{
  "n_layer": 8,
  "d_model": 512,
  "n_experts": 64,
  "experts_per_token": 6,
  "d_expert": 192,
  "d_shared_expert": 0,
  "activation": "tanh_gelu",
  "moe_layers": [0, 1, 2, 3, 4, 5, 6, 7],
  "router_score": "sigmoid",
  "normalize_top_k": true,
  "routed_scale": 1.0,
  "balance_loss": 0.000351,
  "balance_bias": true,
  "init_std_router": 0.0335,
  "lr_router": 0.000339,
  "vocab_size": 39079,
  "norm": "layernorm",
  "norm_eps": 1e-07,
  "tie_embeddings": false,
  "optimizer": "laprop",
  "lr": 0.000593,
  "beta1": 0.9,
  "beta2": 0.99,
  "batch_tokens": [65536, 131072, 196608],
  "seq_len": 768,
  "train_tokens": 1248000000,
  "steps": 10808,
  "dataset": "wikipedia_en"
}
Below are experts of layer 2 (counted from 0) of a mixture-of-experts language model. Rows are named router (the router's row for the expert), up (a neuron's input weights, with its number) and show model dimensions 128-191. Each number is 500 + 50 x the weight over its row's rms, rounded and kept within 0 to 999. Numbers have three digits each.
Before each expert's rows: a language model's description of what the expert responds to. This comes from a sample of Wikipedia text that the model never trained on.

# expert 45
Description: Table delimiters and cell contents in charts and results tables, such as "| USA", "Canadian Albums", "Driver", plus time words like season, year.
router:514442457462479443548512596495507497382461536434462533475463528414493486529522490471526464500547506498495484436496560513468506511620487475570488555532487595517492528582549512501478520502521475
up0:436562473484545455355555544576388492467446510454462407524513481510574471404488516523514452590566512482512566548465486548445430488493539504463431440574522545506534527550531586520543568516397557
up1:552483454489567510405518582565579492519440450438593459498586578459578524490484419505495578469539604464472458572615538473431554520561444545491468510532556458465503540499498468463429532454563435
up2:498466588499474405562580432557516477524541483512410460520559569439529547474502601459466463442437476477529463457459536506579511468508504542456490532553479504525535491534473529501446533482541512
up3:375416405551654431479543478582399562455485589425483516515479565556464516488439461558506485539497472499475391488577487564533496556480456452448451543443495551538415479440473480602469566464483408
up4:486541474540494532526481598485435576513403510503498551554527578397460519491557447551467484535464631553453548517510476445504488474482540524579559449500504468504434521589528566401568430411556424
up5:485519449500476544481424550495463621530533515474491441456541418487479496513440529548419573436548560482477508489479534543566454484440344496608506497471430492446424535441526581510514479557537440
up6:445493392496433415406524441516509566397474628572435494478489550580388565564562479437435463428491431518466468454519514474441559538589419407540512453564556487402592437519495513527433568485628597
up7:424459444434433489487521540491571502491531594523553526534458438500529403485437441571479522563512483429538483458444482475452467531427508458500556512526488547513547526505512483447434504444461510
up8:460518491415516468585457496501537470558481575479564510592442515536463476493514431539474530512460424475456589469442591570442516481492450517566484506525589613432491531492453478466466495481535477
up9:507530458550475504548476518479494534451526487578534510496421469534464521527465437543480517653518559446464472543669542572530593522554476467471416427444503553486548517500459513485445478503501490
up10:435656501546518450459483532532480582481515490541525455504465426513574473452427421597471510499543586490573522537507456487495551539453483472404590475437490513524418443457452574409521438523565527
up11:468515401545515493563541448482556524518443553481503495567408605486592515441499552494465432480502557511463443544560553568508560483543463521546501485412535503509502468481566504572517530475526476
up12:481542555497529380543453505560499540521471503542480447568578425420476424542441519508419482532541486429488422479438511614459442518491504516522575522526461604480468486562523515426490512502477509
up13:535522520495494512561525483533466527457487514492602490524471427550493498511418491504518479483511556438505437584520358463514501504478499460422492484587567635529479449541512575460563580459460371
up14:479450521517506381540539490466617508461498394507429527490478460538515530544452542535456527567489500523493445536496464626531481505553542505609379518420505533481517509507439497488510515481587579
up15:543495582446534455559505528507475428475497591449543505545481532567466428526505530551492446537563435496543573543573547386435473489525451518491521487546494531433339595443430537487620552526501514
up16:603460582485534483511608491555528409490509550544427494630514438440506420520544534505520451561499515434437568495514536516466468577514452564544399487470484631500449554592518486482451506478425516
up17:465470502438472511597457503511500538454457506483494557467567543494527443501493585451488477491586517519543564567418438599618502526384514492485474475513545492464517489524422471481510500481435557
up18:535510514504424509532489498541465566477502524411582456467598531430518505474458504513489545543481486453603444514536511478591519508376516584472533490536508546473434552469524445369471432441529448
up19:487493478494548497427449519519484645602466551569474555523450489495452510362486526582416454556544559412522518544438556410472500514475556439425555395450505551569454421472497541586539512487544410
up20:611502528461454469578498507572445505602478568516477461462508430466541446443439488476485535507522555417530340486502535573490501473484468518454583433450550594466470567472425481460445572493509382
up21:521502591412467386505516543523481554471476543474531474469498594440514527516480572507495498634524484540566503470565543558389542449473464492597471533487501483435439511525415501596510517547442462
up22:466536610407559421676446543462565476449530597422598537422526583432469400546520574518494561494514443508490495413470502518471542430465549548419629576415457530493492595626516504535468527557481556
up23:543542518552525333499507507548456527555475555521436468568493538427528473567501529547422505495477467436495448454521485608580492473443517499520510469437555500466450506540587557494503509409528528
up24:533482496595510462522465506526396495516486508449481422489537488400494512511464491438531586511583462512476492479528565489519436476540463501603452482465534538463422556521464595518554451508488546
up25:548515523379517495505516635484565470526543536504560541446427435549453508449519493533468499371546536473517468464496655549406489616488593457462476478419455400458478432351511486464579443477552477
up26:484491458432576498472518435552552502473503552490623469475549363387532543565464473514453582496569462487527484464524568465440495519497534523473526443439588497499413449478463457501474442494485495
up27:457516498453523524525465592435483434433497473494419461527603495448414481482524458510451520593529595426404552418506458493475523493516523455476522480562476636404408464560620493429471448538512536
up28:597537474462459421511505516465470484477517553614438541522488492471494477520503521555443469569483555442462493490487534496299498469475540536474449444516508525539413423465406527453477435446466512
up29:470544504503444586459485506522521493485459563462533434522487528551443473432576472534504510482537587539481452470508489540454519574512466582431516457512509518471587494514411592572540483495470481
up30:448531567552530395498544561528519487440532532430496448483577480480556517491450525539428489503435446463440482474566544542360516510490442511557485519551552597456471484495544558564465495548490453
up31:539447515468466473515541505532489482544440575560412503421570543435507510539485459499537452496522508511418409480509515560545495513460495537444423501472555527559514497548555521529482492423514524
up32:463477474486533466586478438576508527493496493574567492593488468496470487510556517455483491519436487360475437545472534554449467519521544492538526532579490462490464487503455366474468490382486534
up33:511686479512526405552562567517556481407517434459530525483477475501453498464494451468474438398500509533458498523533473470480549544515537444419446535441500511508470511532435569561502494568389553
up34:501590467432546529439581501506481453476394481462496671550548486469489547511521579472504533473556474518529537544492447504424522545487490468486558524548571502549520471530568515572521577416472485
up35:535540498469525528501570506559539494534454558488424494513574524552447560502400529411536562431500561432456415574535554459475502493546461581535471473488408564384509462401561514530562463505484543
up36:470602463513533440468536449489466526457522467472475486460489430499587516524537501470433487462487494485500405505619455532538477567438534558486492488459570565542422520566495539518514509561471526
up37:458449462516516499461538547576489553494431500549490478480532513505498518538439509481478496532488594537495514407535478480512563531359399550449492535427489471539505427476473535670494628444450429
up38:532489586473605594507492527467537564491530550506482527519514439492491409472513511512535454484622490505482439520476523379570498522507542483433483453524479606547482481466488533528546528558500533
up39:486499521555487348488565414512567563401506571481424545496524556373537549445447569540460525528588433493527481362527455440576512504422512520495534472448514470557514470525520546457410658407520510
up40:456488488469441506487524472459557472463413512427442473484492478526475450573568472525529558456462526442578522470598502514453497561496485513508530465516491502375502492461501516461519525478559477
up41:419492500456513537479476530536520501592475504414511503433546509522544454460543498504494539600511519489570550495498528546468503476566485496441478453530601526507467458557468566547567560505467460
up42:473450535462565459460508442539519450470419553430479599475469513450514514464417475498387542528513347483529475599542537548437507533461523549588450470491570506487425530553461514500518472479509522
up43:442496499507537500428577547476499465473481510463549549557501574475443537507522536449487607464477395451534520521565481474466540563531568455500470425508601492390468539519499585576483484477579500
up44:491478495518545513540448517600477547578494467601520508438493562545578458490507523477554578503492419400500550518573391588502503501441486593581530493424595496504394480467500479457430465463512470
up45:496432496480491542503657552528552562648487609451513479524480460484493455537513370496504453527546521499473507479395537580474496541453447532469598518498503539596468528558459535482476431509515473
up46:522456561408540444546414452508582516450369464493484591583507482473475508572529460576528568464568437515490483588532469472390468546495455552567473563615434448464469464508383479465521474456534475
up47:539594421468512507544539546532550520437442429477480477434517431518483487501537509536420449509551517513516399474473533497525620580495488556452524484444459525507476481499516478543514555563581469
up48:469459590470493509464511616563459437469506513514570527499478539557487534543510502535479464466591486510514525514546561447469367498533432530542575472534507519449447473587472499507492547455482455
up49:541562458488461589538478511541524564498490500528471477466463433455484523419511491515521512546464533527413384504468533570528567568477539532567561561484499544512507511454500445531428507547496379
up50:468503482483518454491573480397519593539521496493418525431554489451492404475455547561485473549583387513508462483487559432494509456503458510520499448483535491531413483525556541558525487548467497
up51:479629469493524436530516609526431504462526519575488526596525557416496466521391543447431492466444522534484540445511601511427469568466546480592476474425495469494454520440501417492501535416441497
up52:495514493503521492540536465509491611519433500482563489592461587414407382514462447518481566538502551544475543407508547423473546515402478495502400430484466491551517530551518565532470499496471474
up53:495452525560562547449505539577465500552475558562418482453539479540435497366451542532546516451539521444417383446585555413482504571514503519493483491529461454531493513435499486500425473441541508
up54:567518546496570411562561431471453519452410457514456481462470432507457484491445453443524518578507509467432452438475420478470537533446450400454486532470451520464517507442500496504485499608542548
up55:367461438570544563546463510515479498504508473543467474526487508506571462437428535446502456492582646411428473443541436430502475480439611392530551488498513452526463522409484509514496529546504655
up56:502580520478550391621489393461483470590480559487475534457473528525595385479431529547501473536476534499546452424478497388507520517503470465421585513444484638459492504578452572423454445465576479
up57:534502573458567494545520474482524555483489510538457535500635505497657534448484489537505529431499568399518468531625529387577532571431391482466438510490575484513485463415560460538497511556526477
up58:426500486517475502526545546510554551526441482495373476501495423459582549507429577540565551536528502555451471478411497476596439446488390544573433520527535510448535454479552445488446461411613506
up59:598585543545443466550503544428516491495468500473458570450605437465581492533484478501526501476686656496504430461435398469568541525489493485515428415500599513463488544431386513518558474504501455
up60:485535526464519455552546551522453527515476475535530497614569491435471439506502551478480498440565489493510436602599433536493568480468523395487603448416544524489450497491480420475474559459522433
up61:397533554443552495486539564514532512483494535508452570475484515496584499424427539463488391468540557490545421473529445514449453592391481478477535491471484564519587582530559602430422436503472491
up62:473568440460475469381566477492430431498448547485388485545611558486546479445496528520474512508510539511515499576504495503576485462517507472498464527592447555522463584540520610474515598533444461
up63:581450534601500556462465451428436542448459519462441465486521512449529420518479477503507496453535426525440426472467574560527481514482446515573502465541428565478494458486567463404527451441521446
up64:495499466468488452595556463543568574489506492504518523531456437471481416509440534520505591516444412523490426437496514597509532500476481431465524503451384567523567534515417519474386522555446474
up65:472584552480533455496479500486416503456554551509448478441483526535474377506526495424390539515474521496451542475466470533546446528480461467496485548501521608530467443463538540398446508466534449
up66:483461593451602517395536468541497417443463494500542546478550529487461454505533497365518476545569490463493408549487512574526481506499432525496542422497431513437503450510430493501453517553549459
up67:464564460586564594457465519574472528515495537477517465544536576508546453475460527421472441506571449401477525429591527483497506403570482449424462472409527505516522526519564479537472480584462548
up68:517586554508511486437430535484512497421539481548453530584514479432503495535562584520519515463514474428489475454579478467545441449458499476555479420553437496464498584392429418498514490517537494
up69:592546553406460432504545495503483472523464545469520443430514583433512498506531539574547539543480511421510485472549608479555486514455394539521588522484456533494522415574553535463554610480486413
up70:509468491437525498523548506514443592414444544468544470568451467470537421474402473471541508574419510454477598498499493413417507535567438623552554526592532574465493505417486531451501509497561511
up71:512447511463516572562548498487518399413472544417532527545531512458487510560505452498457544504571450428393489557526567546522478586562445532477490534483525574440463444562454489560541454548503482
up72:526524523511497436503493532490541522510471505525550526519472557409515526535459536465494446566483396487487423504540581538477507472431514553492519493486515503461503537535381398504481457553481445
up73:507537496504506579457543448571509479467473516535480508504486497549498403416569509495481466575526649521590452448608485503434515434451464428489555496488622484402507529519537547457463514555369499
up74:479525501489497440370466455534560578502492493496458462518416490410444465372402481512483527554446357465505434461611539473505443498504531500472556452499549450532520436458535634504602520534564555
up75:423484444448510506556487499463527477584485463493461493459502490521490429439557471588440468537485555499434451493590449534510473458440547488492542526464441518491443391620518558418528547487515451
up76:502587416539623479483574506556426557468535472516434520556559480449412503538520502385519554484455521493442486557430589477493407560563535520525467446474541501519502517552431537478533512439529515
up77:611533463542466500524444543585516574495509466539423532512424534444491520494521486448550517561533543408509383447601619523546563508476459461668468478469493542542574558402553504503420483448474356
up78:529614477529512457447510578580429554465325488562499528502466548500484456461562502438479450481466452474509416461526508500454518483467487494398511532424550470558493493579498477619493518521480594
up79:455499580401524521485440487483552534501412585462532471502432396439479443597523493523520530554536454519442485444560492515506457481419464525552592437459506575411530580542504549551455499532423477
up80:480500547451480496511441506503521500528516502505564521395465502411453525522527459540413527543588536468426432521533628489626527469439573454541533495462487604413469448483553494479476492455458491
up81:531561536474536423438472484456547528565452571455532591572491496448458536494490552497440496527513540428447509543510442473514552448531456473540493444496551557575565538436526470438485583484560541
up82:485550507552468467393481423473493552452514510546432468574501481488456540510482584462399489546498485442515588596514478584493444513502389490473532472457486483448514476427516498515380523573485572
up83:430543481491515578317455485486533478435522504515504417510496444461458537442517563487542449519489487489386488436524416437406470591458483552563520501604433550461448502451469542457515519523571474
up84:496598414578483482494556552492580620534509539496505375544522480405442424527517584546487559450582492461350371502542526435495488572513564596517534471547493460543515528556444510519532475526399449
up85:460469404530557514485493479489555520466475471456549508448512531448499433527473460503462518466538499426497325494543530558450477507457527472456431509486451494575508527523505502475498516580393429
up86:511541503526484483594599494478484501525471380507463500435517460485556479512579501472421541538478504513445529483510475518466471617561434541544491493491479532541516476455455445497460580617598468
up87:481478456506511413552583427445540534511474640516444564515572500346501504382459541494441511461498499552499513504508588530536449523502426464521483520571561514451461428564445484475549438591443453
up88:548512472542497536510529438480489543519511498493518537458433439463546462375453490563465453483510446538496562495448421465524485482388503471535478374519484512498500372499463501368476422456543552
up89:465570578445489482423531523530500536491448564405516477452549506432466515427443507553421582474498477437502473509550355467468588533538469513492462418441560529348481442464523529605509534465445477
up90:422484474520542441454448479508549529489424471499485528495570520496559591530488451477475470510465576438422471547473529575467489487495419506434547442452511554509461412470508527471421484561432497
up91:583463534540527462488499496510581448522483547477576585553504501503443462488501450475545431421480493427495489466480564486397506491458374427434467495592490496401498533529466442464421504516438578
up92:485538513536479533486487479541457482476489496497529446486546505463438579491522468469462486475524407377506479614520646509549518565459473565494481502565508483445620477551438537522609478367531556
up93:508481396467489470506576450459589465504494474536444539513615531468567508432493443478455493533513531481419541569542517524530598584511451516419434485442460550476533491477514441414454488503421538
up94:549471520474499500377557476528472617511447540500463473421422533484559435388431596524497479491449501483435460449530553527434519416470591550562544520541463483444531541566632610503471487494508515
up95:539444569513444578501558435453577457489475471508409426524506458478444523481492523496499535480541529416465425431593516481506529530486502503487422541503515526479494495459484500525444545490425363
up96:532601539476563481465469494503460511512463563511543467562474553443461478498532468434455526466476537492464369485480447482500469515550534567520480421520549613439527457541652488490452495574473454
up97:450492487519604550529457589525563524550470626479560461478411488471429499387493419594518509514494506495427474546495507503569524519416515528545454487554532457461486491575618549428494564481595484
up98:530515538476534498471466536526572502531535441461370509487531466486384563487486516581471630558520547451556396375557459441526481475459502532499502493444454538482519529466418507569591507542474510
up99:484536501578515489539524510533605472482438456468508525493484555388514369460456548502483515410529483448526494499548675572451447477531550444565459531489461513479492516490507412486545488563488456
up100:458519500508469468518412482485573417535486505508458529491512503453524438432438554539480508411475474483503447546534498501528564478438459483514468467528544497456378446452601507522531512517429431
up101:568523557508507427414551435541558470486419554458507435523401623494477526521483572457411574454454524471431470443554501539496549590429485561493518439428542541455524469454561561441527481465547521
up102:479538555511617439516555450508390520463508568509556510392546427528493536525420513566462549477534417513519514516589478463482499447451493444556463504507417514474440512462446464528454468497526598
up103:485600478478557521605602536579499386423415537483420421461458471417514509498488547555486493494506455494501449503489571501477506541545501502416527555535446514508532534469489513539523577497552461
up104:518591433422477490425463528440482511521539585498503549524527494510443423470508507483533531546476577517453514445524494527423497459469449546496533481554485513475470558583492422521414607440558542
up105:515523468530529550451490505547448541435444562513446390422471576520447487460536515467489482407446547490522544449467575515479552400526540544495457376439529511455474474519433514556501586425483486
up106:473480503508551479559531471586483462463499488461548372514525470494522545469487591406518590530505399461457588535554497612468409518434441474438544610511613530512452421486551528570493550527514426
up107:473535548453570480536594477554392630507432428511490565461480528353521482518548550536535543567438475584494408505475519381505536547539573471527470412511486542536494395558559455533453505461594397
up108:493488521523490483391498467530533528505495512502470337476384573478555449436499514525409455503538444390527479480530460492571522535526480534518557473493476506520528504447536533450449521550494522
up109:390514509419491498553450507517497525510431448448524501541529434481528498504489502567485401528482515458575524497526537488544569522535547552454521474490527503507499434548446544457530535483468521
up110:533441481526504426490485495489480586490474503461404442579509475552551490411381493531480613524495545522498522498459420421451518492419440535489545462467484525453424495494470516486508390444517553
up111:452457626385539498543451520471502541522480620515447533461519496543544517451552541482422482469390463565445470498478592524489548444487535472557514455490427500403534481547461559479442416447526501
up112:523539513485508514521457517438556505482545490442501402576459470521401389489485573530466492507514592474522382530572562440516533495515492460457547505508499508506554588451556539523418439502490431
up113:561474532515488405533455467543521557558470474435480501592523494415479537553575521582538474428601455457487501495545478502537563485485374426524504544468472515499490539478503437606509500405470550
up114:502449517584544463528536430461483543426506565468383559448535503502601505450440420473504462482497541485448446484528512482501623514534414444463463520406482502555478514466558536541452464559526522
up115:519533430492483569548493569493526430555426569486566519497469432387393533421521451589473502582400599463516493501532441521471537450535523524452468513524493487500446596482536527452523480523523527
up116:411385525543405465519528421463435494526454507526575491524428499366542455464487496559450551416531451489455503468548488554529476481523448445511533512469511505440534539496414480527564468518517533
up117:414512589457491518543544509516440490552498522495389506458578515483456486531523562498495496530479540511519478460491502486492553471493560437562506542501424477510536543539513474636490548529405422
up118:462505458543573446456480513529451536506512472491536519530552484495505405450566530530396464459516461472496407519475555513520443515568491454576561445497446477544487493426435463452509493601494540
up119:517497437503507495623509432495492472437532581413463541525458484470537539512526491380501548440432466469408525471526442555474422494474454494532465490483603625602495446433547355466446537500525445
up120:579460491449515465491518537477473518464505487576454472565441531510500468428541453564515543356582552481482490481535505479598364498508537564413369529505468531496528586545445482434474552600502402
up121:427548541489510456506518496529470489600505477558483528563540487495512494532499512544410560506583482451559517553486516526515503528505486518429580522553512537444404486464487556506528616552511440
up122:541522494508526494596562417489452514442453473521522591451488533526576485448454496467525482546562475401486393518464533459476513438504486477539474506488632456513455535477542611559527482483498497
up123:520515528491441569568493499539463447542482446401521407439489518455500457534499502524468522446556491451606468457467485467512454513552451439495522438590538521502444521468496593561578548430492580
up124:464493458509568479547561556488482479518517537530483484428493501452478472454462500501470482533471469538487411420581474522489496535451461532530481505544455678505592497599618537439463545587382444
up125:572559445488578537469470527563483430595470534462502462457446451507484473523468506438505437616613536543482497476596474553568511589477463504530536471475566555540452490454524470543456592446553429
up126:539512463524583495563564525501512533455489447457554519480543402424527566513431468524548444398464560451528532521436569472532442543484615470448491435592521591466565500490463516565441497506461497
up127:447515467408569537563463521412597522448423534430472469468407518483421503541537478414515458447531561446507414482538527519467542530486566454435481494462441581514414550534540519506579513529556511
up128:488459461473580480441504583509572432435534439484536513575500563520458501424501512531492510583509462526540507457518488501589506518455433452550517474497568479517513620575527520422492541544563400
up129:581502548544562419467532472546487521478441466428367415546539446470529490424489500412396482432461485448439408512602503512478473580491409601455549455452436551489458467485503569508565430554538515
up130:440547433473465463554528519504435511463461515572542541503449449503504467509490534573434475510554521517542491432470504502449535563554537477476554521458517520514508614568413558538458553534402461
up131:455592460495575520442527421539439499472408505454459506446508427426477486499483504570528490432488494539569485568484484473411445477421479481510488583571567431571502508488560552544413540514529568
up132:525632567503543473393466434444596491493483541516508478508526524439484483400450473522508511496563505457470385548528518450551506444445498427525427529508452595484437515415547477510532574510559520
up133:498529567639584493446509503489529542509511499490449543513529555445460550470446532490535482467511426511550501447491514601527494483484496464510533466556450503459457480437541488524684543444522501
up134:482504483517448536529491539557520514498473480521464412533524514466576482496506504351417466492553482468488457488451564535486444507528425547499514438496464536515480562501409565425512505484440557
up135:502510430430531522460479459534430519538436354521533438523493487389526401505508520570505458438508569553478551507443546489553419543516570561442512418584525565473455477422505470459549477492588529
up136:486505506425546555522445499505492475568484528500523487468441569512455444423505561469495495463540478473547465439532422542503506535451487550489588538548497500491474456463533522571449603574452481
up137:531514605419511458405581500552500538469540591493520413501454521510583516514428489540516536612572497457531533467445510497477449588472510534385499501511464515441554479580459498493379508575378481
up138:488445479518545401490547559554518599488494523536486493452507458379472485418499540419445415519531509365508537445515465559570569483534529477513439507396499543496491439506615520412576511361546461
up139:458579494479518462445583503460526545483441498541470481391550466480398485489442539543439500507609583502543506451564470465578570445469433605471452487532589466588511442495495482559579519473566483
up140:547565525552471460542561558469520478472540561470530479479422563463635555511535457477427464606436541421485380454442478470546549544457523478553556498477496617485446470624517412504346540519604453
up141:455496507535468481444465507540529476441435593446556569553358506502515510509499549517528535537615578406502498573454588410472546567566463486530587381542477525472531473470510479544475456546486553
up142:488485482434469430511443490542511525467428587409457523451528511507503506468570413560486547601485494458528580580562483492453540591525388507477514543560437564489540448435473510532544493578456445
up143:430498549554578508467508521555473475499465550490474426442449465576498465465451603575498473396501486456471537358401539576496478517529503479611506523468498425401474561576554491561470485504448529
up144:526500537527578455564539564555538469441459476492469530511545538519522479470519474434505539456525485465475486500497550577506446480440635535562534538465554516526564508531502528487449470475574435
up145:470552496443495502510385540487407541439405607488500541483501508433461554453486534461462494519570455440517443569513512464481585529490465564551638485477539575391496493590525494470512483494465444
up146:528529495517520488492539455536557615573511480521493465544547462409558555512480515456387510440548548446561458521540470503510501484508522524454489557451523468489564492531479515401489512555587531
up147:406499544578504513587471389555482583530494513465469543517485443521471476553562504425553503515490509397488450417437503566447550460470448452448545516543477581516479559468504510483503541504396473
up148:515534531582555431502473553604528530444506515565491481562538514509456371533438440482406469499630444441467455491549486631521508476513485512528537483408467548513506479517388526557506480506442473
up149:506502479485428481515527525469491554447520507466561490498516418418516563549506528477553485499615596459463432447472506446535524495500520519432412474535528608535538445452523472520504519492560551
up150:460466446475601494566500537532514498427463535477536498494561494454517508412457500510432497577512561513484521491455606509509599528547484504415429534510495549535461485533465437534463594489506412
up151:482530507458448454550496587530523550492480461437499547494467494553499583472459537458475528556499553507482497500466428487559481456481495435502504500604492510544419574474507510526485498469418490
up152:456546508514594546414471487532535663511479565496498420520565548527501425496481523459588475518564532463565528394513502523407524456490401530483481497564452478498512501482497518489586420473525489
up153:489640495585455502482439502449502552504495518479488568532557526523512557509563516395473517497544522410517536480532433459404559565454417427564405423552459463495483509494509455530534503454529457
up154:576485550517479471589568478485523545389514509530493438449490536435556543502472575413501537436487529488516537526438502488563589426323521536457495502505462499427485553461539439399562438565474489
up155:492476422585514515437456505449453561462454515539567390557510561554488471464540539505486561503448593421437500458550520386567531495640463513456472489545519550437543472513581506453591485487491461
up156:460495433474502512528438576543466493592463579490554502471439339453518519509461449471487425493513447530480502498468489510555522565501497551481544550477472468568579530506548494412562512448510408
up157:501468471426470545579464486521483519431515487539496504564529475470514470503500557442502473609472499455492465603521419421444474517410463423399464481585505558534529455381484474522484481476519579
up158:517477452489618444563545386581408545472442452572483511497511500536593460517508525418523437447528480522458483583516487552431498518563487592551471538600482518429500504530429559590513473445583437
up159:495510570564493474472528430509472531495544503451480479408533471518545464541437634440491514520544533421500512453633477550504550516496519520479472466449428547435528527550492459574413561546488503
up160:518388468511553410475521491503530566431552443445469533454488533510513524459357531519492498507494479552433408631490522552523596515377456486559473490357489538575325486511537470577534508428570498
up161:573471535525452539504507466476538463510477498522513535467497486459492534540483535542470469483549461423471472489585352464611461520488505496559549528592499505552510478505502533458549508432456502
up162:516497535512412444563538559523482424505546450480493459481434520500483578542457464415468502503548538422507490529468395464449425601529466455508439499476481576453321530457460519513481528520467489
up163:526578506424490446531533467477457527483498607486455421520549476549501495423542566445493700535533599530532559542520535507482515560572538625484498512487552450533513516446468522442481475451405453
up164:499438587522623458516495413566527486555493452506556553480491541494476490517484513476485564554424535418405460456489498656542524496445490566518472496470440529470586545472429470454449537500506433
up165:533537487561430436585485560543497555467476561620517588551431536521481484479472470477481526481544494412544477465548500498537559519537482562497469533547496508434539531525572476507488591490495523
up166:468549467412552496436476515509480542477460513522530548518524501485469500424391507516538537501482531518463451443453517533557453540400499537464552467423462552485386538491500511481587499477482468
up167:584597478450498506499441633491503530412457517531461567409440503461429507504471539451415446523441578534451441556482534418474554512504484550591568504515422442466425485541438493530488497536511396
up168:493461495453474536511472531546521548499421367450526508422588472431454483521469398483441477489464494314472480412523465502416581543553467518552513525524552465459527524506590552473481587481632574
up169:585472531434556489477532501540568534495511517497530449487457487484578505467453459418415523477539422476500491543470562490447433472538517532468482424407526516529557549491456391362492456528570496
up170:475410406475457467512499501543502498434422513521522552567547446491604479583478443505493583481463553404499488494539471458512474534407416516514467460553457458491409510501507502511517453420631490
up171:511463501425511513548581484411548594477473438428474533533508513515513582464511492493422487490504521433521487543537418469543465521488544505553542490506459494486437507490481533548454608463464359
up172:430511544509443602525521486506441433499520526448487471482471374484489616458491504592488485471606445383531558460526570576546533582499580555471505518516529565481492556510550577478430522503546468
up173:513477426435437457471461581461586532524488550459517463442514546568436358548497557568507574563574518378514398527471525495536527536538510462433594533469464597459492533539514480534510556481510443
up174:469559511445479538557483495495490561491420600506388414481549470456523480481434476499575547503540547476478483480481547470393533469509445544510467448525466509387506460501510454487522519470545559
up175:571418460461447466524520411597471549517488485519484437597485445488577497512491485557521460520483517470487479534521495505435562465415477513504481514531491509402526461465494494455553506527478510
up176:477505512467561474552636520511510591507456534477454449523509459465480461484501522474525492465442549366529501596519527507466535505477503487435502531582446565464465536444509589516511480505534575
up177:563564464527410550511398487632537451532462429526459505495420564547552438480465586531464523543502472507436497536477469610467441482468393477618476506512496497374573483563444432434524443459471415
up178:571450557533456437563535504544502539497405515484479561561414480425459527456444505498417576540546550499462405427444432442440567483418488520562469457470543541482569528478554536470542478403397391
up179:556497569419414502525423461483489539502452490486474521486481444424436509525459461544444602498621469367463443497560530494400494611517477546551498526571434558520439486500562450631539541517469509
up180:529580541608496475525483536530515497512453539511473436480504472446534495489484491456506477479519528504521477440502476542565525514516449540550495465426468618483507544533454555495537555423556527
up181:445489572483430450540453538490448535441458486543574534527463448489455519543473416483403423532507522547408464445496486516527561520496451497563480408422571592468485513441503475570449506453442434
up182:519520514507482524490469543490475499492479425543552505491416456487445462522553537439530466444548477497583496594579515515365493513574545411574540497551513550507533528549513488571447457414541511
up183:539502513464549439478558494394534397582459574525455532478620462455516508520484456496477540511417562514369448589437477452497494486567484548542496544524470538429471505508530596338523492525513505
up184:502485457503521497560547507530485515505477450425502541499494588568432469598514481522488565559497468415505459525402479535498524562615410566557548482489494577480500479516392515494535500551546506
up185:453504507423507430441493523580489522538448535479489555628484445459526498476475517592471527452504453438509546493535445502480495427494527413495513498543579579557520492535514542520463544472519500
up186:472544511453553464469553526580480509501438475524496530523525396372494534449475442501327432429499499504499477531537435441453466517458456485567527468459476572486492454556540486477515487548487418
up187:462467455566551441495500484532552458540537497629384460493437535449554451482529406504551525492498524448474500484524541489560559568516548501543445430522635468538502477392487470536486449559532541
up188:479445532486486532586450503516581457600516480524453561477539516479515399482515502522455497445522540491439457653549487481543626476468567438512474504476520523569511433514533579522515613387534460
up189:455487481465556428515432419549472506456424513497465519509440561463462472475489460561417440440465500384442476575552536516488571506572415449514543506503495609441468499605487526442486467420441494
up190:468486491494489458561500527539490563450489497451488578505568480430479522523496395462525515475611480401508514501509522507523434546509437447600444549535419534505471534540475444455505547511520534
up191:499496473417477507459619523546485527459480508477458446502552478411562495465370414493500520448471521431498520526488423532561567428538489394508500511640588516440526481513552581505512646444514492